python train.py --d_expert=32 --d_shared_expert=64 --hidden_act="swiglu" --moe_layers=[1, 2, 3, 4, 5, 6, 7, 8, 9, 10, 11] --n_empty_slots=64 --vocab_size=31516 --norm_eps=1e-06 --parallel_block=false --warmup_steps=147 --schedule="wsd" --decay_fraction=1.0 --train_tokens=281800000 --dataset="wikipedia_en"
Below are experts of layer 5 (counted from 0) of a mixture-of-experts language model. Rows are named router (the router's row for the expert) and show model dimensions 0-47. Each number is 128 + 24 x the weight over its row's rms, rounded and kept within 0 to 255. Numbers have three digits each.
After each expert's rows: "comes after" lists some tokens at least twice as common just before its tokens as in all text; "mostly gets" lists some tokens that are sent to it at least half of the time. This comes from a sample of Wikipedia text that the model never trained on. Tokens count by the router's weight.

# expert 24
router:130133154124099164158153174147109161142108148085080121116082077141128132118119128086141156093091108167168149146137135109134130131100102162137155
comes after: " the", " The", "The", " and", " a", "'s"
mostly gets: " other", " various", " Other", " local", " former", " older"

# expert 91
router:169106151155077096072164123121111116141136119131136126147103134172121119095127103120130147140163123122103144137101159136118149135098152095093138
comes after: " as", " the", " a", " by", " As", " until"
mostly gets: " rights", "Note", " decision", " peace", " order", " determined"

# expert 73
router:106122112136158126142128103136153086114146139137106138147125092111125137113104116127132152127115154105160105104087067109133095121108098138103129
comes after: " to", " not", " would", " had", " can", " have"
mostly gets: " get", " know", " find", " keep", " meet", " make"

# expert 47
router:091130139116130169117120123158159120120101090136130132107120116141102142104143146161143120110142161123110098132121130134098148140145106102157091
comes after: "201", "200", "202", "199", "198", "197"
mostly gets: " century", " ago", "9", "8", "7", "-century"

# expert 113
router:137125066132171146129149159113104137124115096157161096140146142138123127117144109161158090142164126111131150153143116112121120144150109079162122
comes after: "-", "\n", "\n\n", "Personal", ")\n", "Scientific"
mostly gets: " Coordinates", " Binomial", "Scientific", " Born", " Clade", " Synonyms"

# expert 121
router:172153138115127098115157167165109105133121090151138133125118118143129135148150101102140141185122145162106164145091129140116154113141108104131124
comes after: " was", " is", " were", " be", " been", " are"
mostly gets: " arrested", " able", " killed", " removed", " resigned", " closed"

# expert 68
router:128112155090103167115149144158087140129084124097121150135103098153161126101125075092156173111134099159103141130158151155100152140155136111120099
comes after: " ", " (", " and", " with", "1", " by"
mostly gets: "   ", " Canal", " Simon", "°", " ✔", "ั"

# expert 8
router:176110146119153141153117087111140139131128117120132147110111178143129112142105139154138122114134134140154143128138103093091117107155090163136108
comes after: ")", "0", "1", "2", "%", "\""
mostly gets: " |", "};", "%;"

# expert 50
router:137117156102088140119112099119095163107091105126160139143120150168154140143118089150128162161140129149105115151153131166105165179176156119144119
comes after: ".", "′", "°", ":", "000", " sq"
mostly gets: "°W", "°E", "°N", "″E", " sq", "/sq"

# expert 42
router:127117152096106164113141147160093141126088127104121146145091099153164132102128074092147165116129110169103133143156150162100157142147135111114097
comes after: " |\n", " |", ":", " ·", " +", ")\n"
mostly gets: "|---|---|\n", " Spacewatch", " JPL", " MPC", " graduated", "incumbent"

# expert 17
router:137119156096116190126142130168092137130082146121115146122095111142162144097136098105151184130125113160103147136140163150098166131159143101112117
comes after: " |", " ", " (", " U", ";", " $"
mostly gets: " Spacewatch", " Kitt", " −", " ✔", " +", " GA"

# expert 1
router:138121157088109161117140139159094146128089129117127146143087096156162133096126085090157172121134104162095139144150152173111153137150136116121100
comes after: " |", ":", " of", " between", "0", " New"
mostly gets: "incumbent", " Arthropoda", " Athens", " Toyota", " Pradesh", " José"

# expert 120
router:101100152163136119135157054105107152132131138143097134156112141115115147144150126184130132139095097066116098163125087125116133150107141128095147
comes after: " a", " his", " an", " the", "'s", " first"
mostly gets: " film", " book", " business", " band", " album", " newspaper"

# expert 15
router:129120158089106170119142142155094137120084125099125151146097094151164132100125077089153176114135103164102141138155154164105153140148137105110100
comes after: "–", "|", ".", " New", "%", "/"
mostly gets: " Force", " COVID", "}\\", " Adv", "SP", " Marshal"

# expert 48
router:110163151085163156106126145125112112116123135121128153175085118117164133134126122090153156109148138138116148167125146179111130103104133117093116
comes after: " at", " on", " of", " from", " to", " in"
mostly gets: " least", " addition", " birth", " all", " Only", " Fame"

# expert 36
router:101125138116141125125155166107093088132092094112154133120110118159137124115124140150120080106088135121143115137102134115108187099152096145102122
comes after: "1", "6", "2", "3", "0", "4"
mostly gets: "–", "-yard", "−", "‍–‍", "-final", "/"

# expert 33
router:109084125100132123097152140140107106124127123133183139079107169152112090132148104153117137127096107157131146149103133139093140118132133084139154
comes after: ".", ",", " of", " in", " New", " and"
mostly gets: " Russia", " Italy", " Despite", " Greece", " Minnesota", " Belgium"

# expert 34
router:136094144115097096107130155164160136138146150170158085144131148145144118126141150158128089163133108132169138122139133127160143134076139116157127
comes after: " ", " on", " (", " in", ":", "born"
mostly gets: " April", " March", " January", " February", " July", " May"

# expert 52
router:132104154109106194111132139146094144131081137104125143145104121154162125106119089080124168111134105157123130141142147170101160132139126112116098
comes after: ",", " ", " in", "),", "}", "\""
mostly gets: " Kitt", " cond", " Slovenia", " starring", " Sav", " graduating"

# expert 41
router:123132146096117169111148150159085131124091131092122142148086100155165133095123071091143171113137120167109141148162147170108149140148140103112110
comes after: " United", " U", " |", " No", ".S", ":"
mostly gets: " Pld", " States", "High", " Canada", ".S", " Republic"

# expert 27
router:088129099161148137141119147082119124182123127144109110081124086149155156121152131119107158157118121095154150158176157124158125152141097150151080
comes after: " in", " of", " to", " for", " part", " served"
mostly gets: " in", "In", " throughout", " across", " within", " In"

# expert 16
router:125123157095106159117146148152090139123083129104129148148089102157156129102122081086143167118136107162097133143159160164104154142157139114105105
comes after: " ", ":", "|", "8", "6", "7"
mostly gets: "|---|---|---|---|---|---|---|\n", " Cent", "Studio", " Submission", " Passing", " Joe"

# expert 123
router:158123141105148148154109086145106178132149105092108130152129157141142159122140087120106146123103125146139140130091125160121124130123078119140143
comes after: " a", " the", " an", " =\n\n", " is", " was"
mostly gets: " Chinese", " African", " Indian", " Irish", " Syrian", " Russian"

# expert 19
router:132129125090098102123171141131112127127126115137130123151149064142147095098118105099143144124157099111111089088161107165121179157154189165135158
comes after: " B", " A", " P", " E", " Z", " O"
mostly gets: ".g", "pp", "ft", "⁄", "tt", ".e"

# expert 110
router:109111129105157096123118123121124085114120126131082121142131104140142107180150115135131154126149103096111136140103079143123099160105139134136115
comes after: " he", " He", " and", " she", " She", " they"
mostly gets: " took", " went", " became", " began", " worked", " came"

# expert 75
router:098103145152123122162117093181105166151114141108155116145112164144116155141117134121144155147152122093140116161108146113141110135140164136113095
comes after: " for", " with", " of", " his", " to", " in"
mostly gets: " his", " their", " its", " her", " him", " His"

# expert 92
router:157105125130155125128128133141175147101134131120110119127151116159124155137098143147129112160150142125143120123099137106114117141107131118146114
comes after: " |\n", "\n", "===\n\n", " Born", "==\n\n", ".\n"
mostly gets: "See", "=", "|", "List", " See", " Chart"

# expert 103
router:151134120129078140137127134169146160142121103103108127172179135085111148138117092148141096124134118130114065143107124103144130144142126118097164
comes after: "-", " •", "\n\n", ":", " Preceded", " Succeeded"
mostly gets: " Coordinates", " MPC", "Personal", " Phylum", "Scientific", " Website"

# expert 100
router:144153119099113106134153119127123141124160172103133128132197159147131191104126126116152114121150107116127137096121122120127130162095102166093146
comes after: " \"", " (", " =\n\n", "\n\n", ":", ".\n\n"
mostly gets: "We", "Ad", "An", "Sh", "St", "Th"

# expert 117
router:127116155092104165120138145163088141125085127105122152140098100151164132095126084087154174113131100169100137141154153166096156137147128110114106
comes after: " |", ".", "|", " said", " tick", " stated"
mostly gets: " Although", " because", " Nintendo", " Because", " However", " Though"

# expert 60
router:132120154099104175115145144161090138123090127093128147146100092152161131100123077089160173114136103174100143139156161159112159144146130105113093
comes after: "|", "\n", " |\n", " he", ")\n", "0"
mostly gets: "°W", " Genres", "°E", " Franco", " hotel", " housing"

# expert 94
router:117129096139156125116101092135136160141124101115115122097109126153121119115121124140132134135137144097145162105088099086149169136120142174140120
comes after: ".", ",", " that", " where", " which", " when"
mostly gets: " he", " who", " they", " she", " They", " He"

# expert 71
router:137127159114087157119158147166100144140116164120170109112178138150142161115067080124138108145178115125120165179151124145138166129111137124135083
comes after: ":", " (", "-", " |\n", "\n", " from"
mostly gets: " Coordinates", "Gls", " Insecta", "DST", "featuring", "disambiguation"

# expert 11
router:127116157091103166119147144156088141125083126110122150150091100152163135096128083090155171118136099166102135136154158166102152139151132109117106
comes after: " |\n", "0", "6", "5", "4", "1"
mostly gets: " Africa", " medalist", " download", " merged", " Pal", " tick"

# expert 102
router:124193116171121110132137126131116140158148133132113122105127123134130160129101126138116165150111129112112120140082132100114142127121165118125129
comes after: " the", " his", " The", "'s", " a", " its"
mostly gets: " effect", " role", " presence", " opening", " success", " idea"

# expert 32
router:140127146091096165111141131159087133135093115113137179147096081151152126108116081096160158106152115148100135133163155166101155145148144113125103
comes after: ",", " such", " /", "-", " (", "|"
mostly gets: " including", " With", "featuring", "including", "Mr", " Lieutenant"

# expert 59
router:115110149110100139097139144138117165100113148103094116158082107150124155143136112108164136120125144135105142119163162119112126129122168108097082
comes after: ".\n\n", " |\n\n", "\n\n", ")\n\n", "==\n", " |\n"
mostly gets: "==", "===", "====", "See", "Notable", "Scientific"

# expert 13
router:158147157119101138099098153154114187142098095099100104157082120108086126119103084153135131158105099126081152108107133158136142084174142120164124
comes after: " ", " |\n", "0", " JPL", "%", " Notes"
mostly gets: " |\n", "|---|---|---|---|---|---|\n", "|---|---|---|---|---|\n", "|---|---|---|---|\n", "|---|---|---|\n", "|---|---|\n"

# expert 55
router:126124155092104173117147143161091144128079124093121150148101097152157129101125083086157169112126105166102140140158157171108152139145135108120106
comes after: " ", "|", " after", "_{", " Height", "N"
mostly gets: "/a", "″W", " Although", "978", " Though", " Lemmon"

# expert 20
router:154113144140158131109118133158110117165154119110098109145115135104099098110086142115147116100101159122126166173106135134161140141100127106112166
comes after: " ", " one", " of", " number", " all", " List"
mostly gets: " two", " three", " most", " many", " four", " several"

# expert 30
router:185119132138117154148072130159120127112118126120124148113131139104144122117092090076135152131141084128080131130137163158126128136146101111111127
comes after: " ", " |", " $", "%", ":", " were"
mostly gets: " UTC", "253", " Registered", " householder", " median", " Hispanic"

# expert 112
router:125113172102106142137165127140118103152110128103137129136091126145136150123108098092147169084152117156086107104128139129104156142137160114142075
comes after: " his", "'s", " known", " her", " a", " as"
mostly gets: " called", " named", " title", " term", " meaning", " means"

# expert 44
router:133122157090103171117145144163090137125091124099126156149094094157165130097127072094154176113133106162102144142157153165107150134152135110120099
comes after: " ", "%", "–", " (", " that", "0"
mostly gets: " Candidate", "Mr", " Prior"

# expert 53
router:127111153082109161117143132158086144131094133096122139135102092162158126099129077094147166112133110163102144143166156161104147130148142115119101
comes after: "\n", ",", "0", "9", "),", "5"
mostly gets: " Central", "There", " MO"

# expert 69
router:118148141139203145154108126093127125163134090137116133116156093150100151127094125137126110124112099138119101158118140104125120150124135159140111
comes after: " a", " the", " his", " first", "–", " two"
mostly gets: " one", " each", " half", " third", " touchdown", " another"

# expert 90
router:127115155089103168117142147159094139130087127103123151145096095155162127100126076096154172114134105167105139138155154159101155137151133109113102
comes after: " |\n", ".", "201", "200", "202", "198"
mostly gets: " However", "″N", " audio", " percussion", "]\n", "Bel"

# expert 21
router:129119169129148125121141157120140099132125127174133088119114136135138100133151116160119129082105110090146085150135147158131122107120159093120138
comes after: " in", " ", "201", "200", " of", "202"
mostly gets: " century", " addition", " decades", " Afghanistan", " Quebec", " Yorkshire"

# expert 28
router:154122112094130126135136126138145097142133157112118119118102163108112089114150113099112105164149138124096148060088157092174083142162150113138141
comes after: ",", " well", " and", ")", "\"", "),"
mostly gets: " and", " but", " &", " or", " et", " while"

# expert 97
router:131178111158101111109147124089119179108101121152078159141143106116148133127103119129140107122117103085115094149154099136093153146143123127153144
comes after: "==", "===", ".\n\n", "See", "====", "\n\n"
mostly gets: " ==\n", "==\n", "==\n\n", " ==\n\n", "See", " ===\n"

# expert 104
router:132133111113143147115099142165155138150115120109203138098093140142083139088108119111147103161135110100085143111082107121113155150152134129105112
comes after: "\n", " |\n", ")\n", ".\n", "==\n", "\"\n"
mostly gets: "=", "-", "|", " "

# expert 22
router:141152106143191133134082152110117145156116137092136097117184129152096123102145141144145103198118121099142153141101121140132125099118123158147110
comes after: " of", " in", " as", " is", " at", " to"
mostly gets: " an", " a", " the", " this", " another", " This"

# expert 114
router:125123145133136140169157124137126168144176162129117121093106163137149171148119157170105148120119116135115092095138153130134142155121116095138125
comes after: " the", " a", " The", " United", "The", " an"
mostly gets: " politician", " president", " Minister", " writer", " singer", " Secretary"

# expert 95
router:102095129096165108078141128096148090135176145146146154111123111114107145126135107096111163092135110086177160134155126118110100081127095145129105
comes after: " to", " and", " not", " out", " To", " over"
mostly gets: " know", " give", " keep", " create", " write", " promote"

# expert 81
router:124119108129121094122073108131111108157130124122138105118136147097129167172083110143125143127146146125126130126105124138117130119116123144171142
comes after: " was", " also", " and", " he", " which", ","
mostly gets: " took", " received", " announced", " released", " included", " found"

# expert 46
router:111141135113129094116101135179115154110104098132143144169148108077101164179087107145152142170112144109136106155143127097116151168172115111115110
comes after: " |", "-", "|", "\n\n", "==", ":"
mostly gets: " Preceded", " Succeeded", "History", "Personal", " Binomial", " Coordinates"

# expert 122
router:131118154092109172110140148165089139128085126104126146143097090161161127098120078095153174112133103169101143143159155161098153131155131108114095
comes after: " (", ".", " on", "0", " which", ")"
mostly gets: " COVID", " Due", " On", "};", " He", " Monday"

# expert 62
router:128124156094106167116147144156088141123088127105118151150097095154167130099125076092153171113135107168107141136155154164109152142143135111117103
comes after: ",", " and", " /", " Coordinates", " Height", " Species"
mostly gets: "″N", "unanimous", " RAF", " ±", " remainder"

# expert 98
router:133111153093109184128144139160098134121090124103124155148096097143165137105127077095152167119127099162095143147153157170101152142151129114124096
comes after: " |", " ", "|", " (", ";", "0"
mostly gets: " William", " David", " Roy", ".org"

# expert 40
router:150131144110123122131127127147133095136152087146136125156113130121097099099117099142123135166097166134145141106072093146138123126087114094084126
comes after: " was", " is", " are", " were", " be", " as"
mostly gets: " well", " not", " often", " never", " rather", " directly"

# expert 51
router:125118158093104174113148144155092140123088126102123154144095099152162133103129077094151168111136101165108139135157161159100153138149135109111105
comes after: "|", " the", ".", " of", " for", "-"
mostly gets: " Sur", " Kitt", " professor", " how", " Labour", " Pierre"

# expert 105
router:154122153096114152128173132161103117160099106120108156145102113152138180114163076113164152127123088145124134149151146114137139149135140104157088
comes after: " ", " |\n", "\n", ".\n", " $", " decided"
mostly gets: " him", " himself", " them", " it", "It", " themselves"

# expert 38
router:123153082159120117101118120132137090116155151129163165096125126143103133131133107124073118129171116130149118084074120112092137129117143140126161
comes after: ".", ",", ".\n\n", " However", " due", " that"
mostly gets: " when", " However", " because", " where", " while", " if"

# expert 119
router:135111136150128098112116119124110129137155117151167139134136147085127131149089122150130148127124119095096099151148099168126115153100189096125132
comes after: " of", " and", ",", " with", " for", " other"
mostly gets: " vocals", " sports", " songs", " music", " evidence", " Formats"

# expert 9
router:130118156092105168117142144158095139125087125104126151150096096155166131100128076090149168115134101166104142135159155165110154138150136111111102
comes after: " ", " April", " February", " September", "30", " December"
mostly gets: " competed", " CC", " Av", " participate"

# expert 126
router:126164134156148133153102148079114129126121133114145083165159152155083148140095127094146137128118163128145136143122097140133100103138121138083151
comes after: " a", " with", " an", " the", " had", " of"
mostly gets: " more", " large", " small", " short", " much", " very"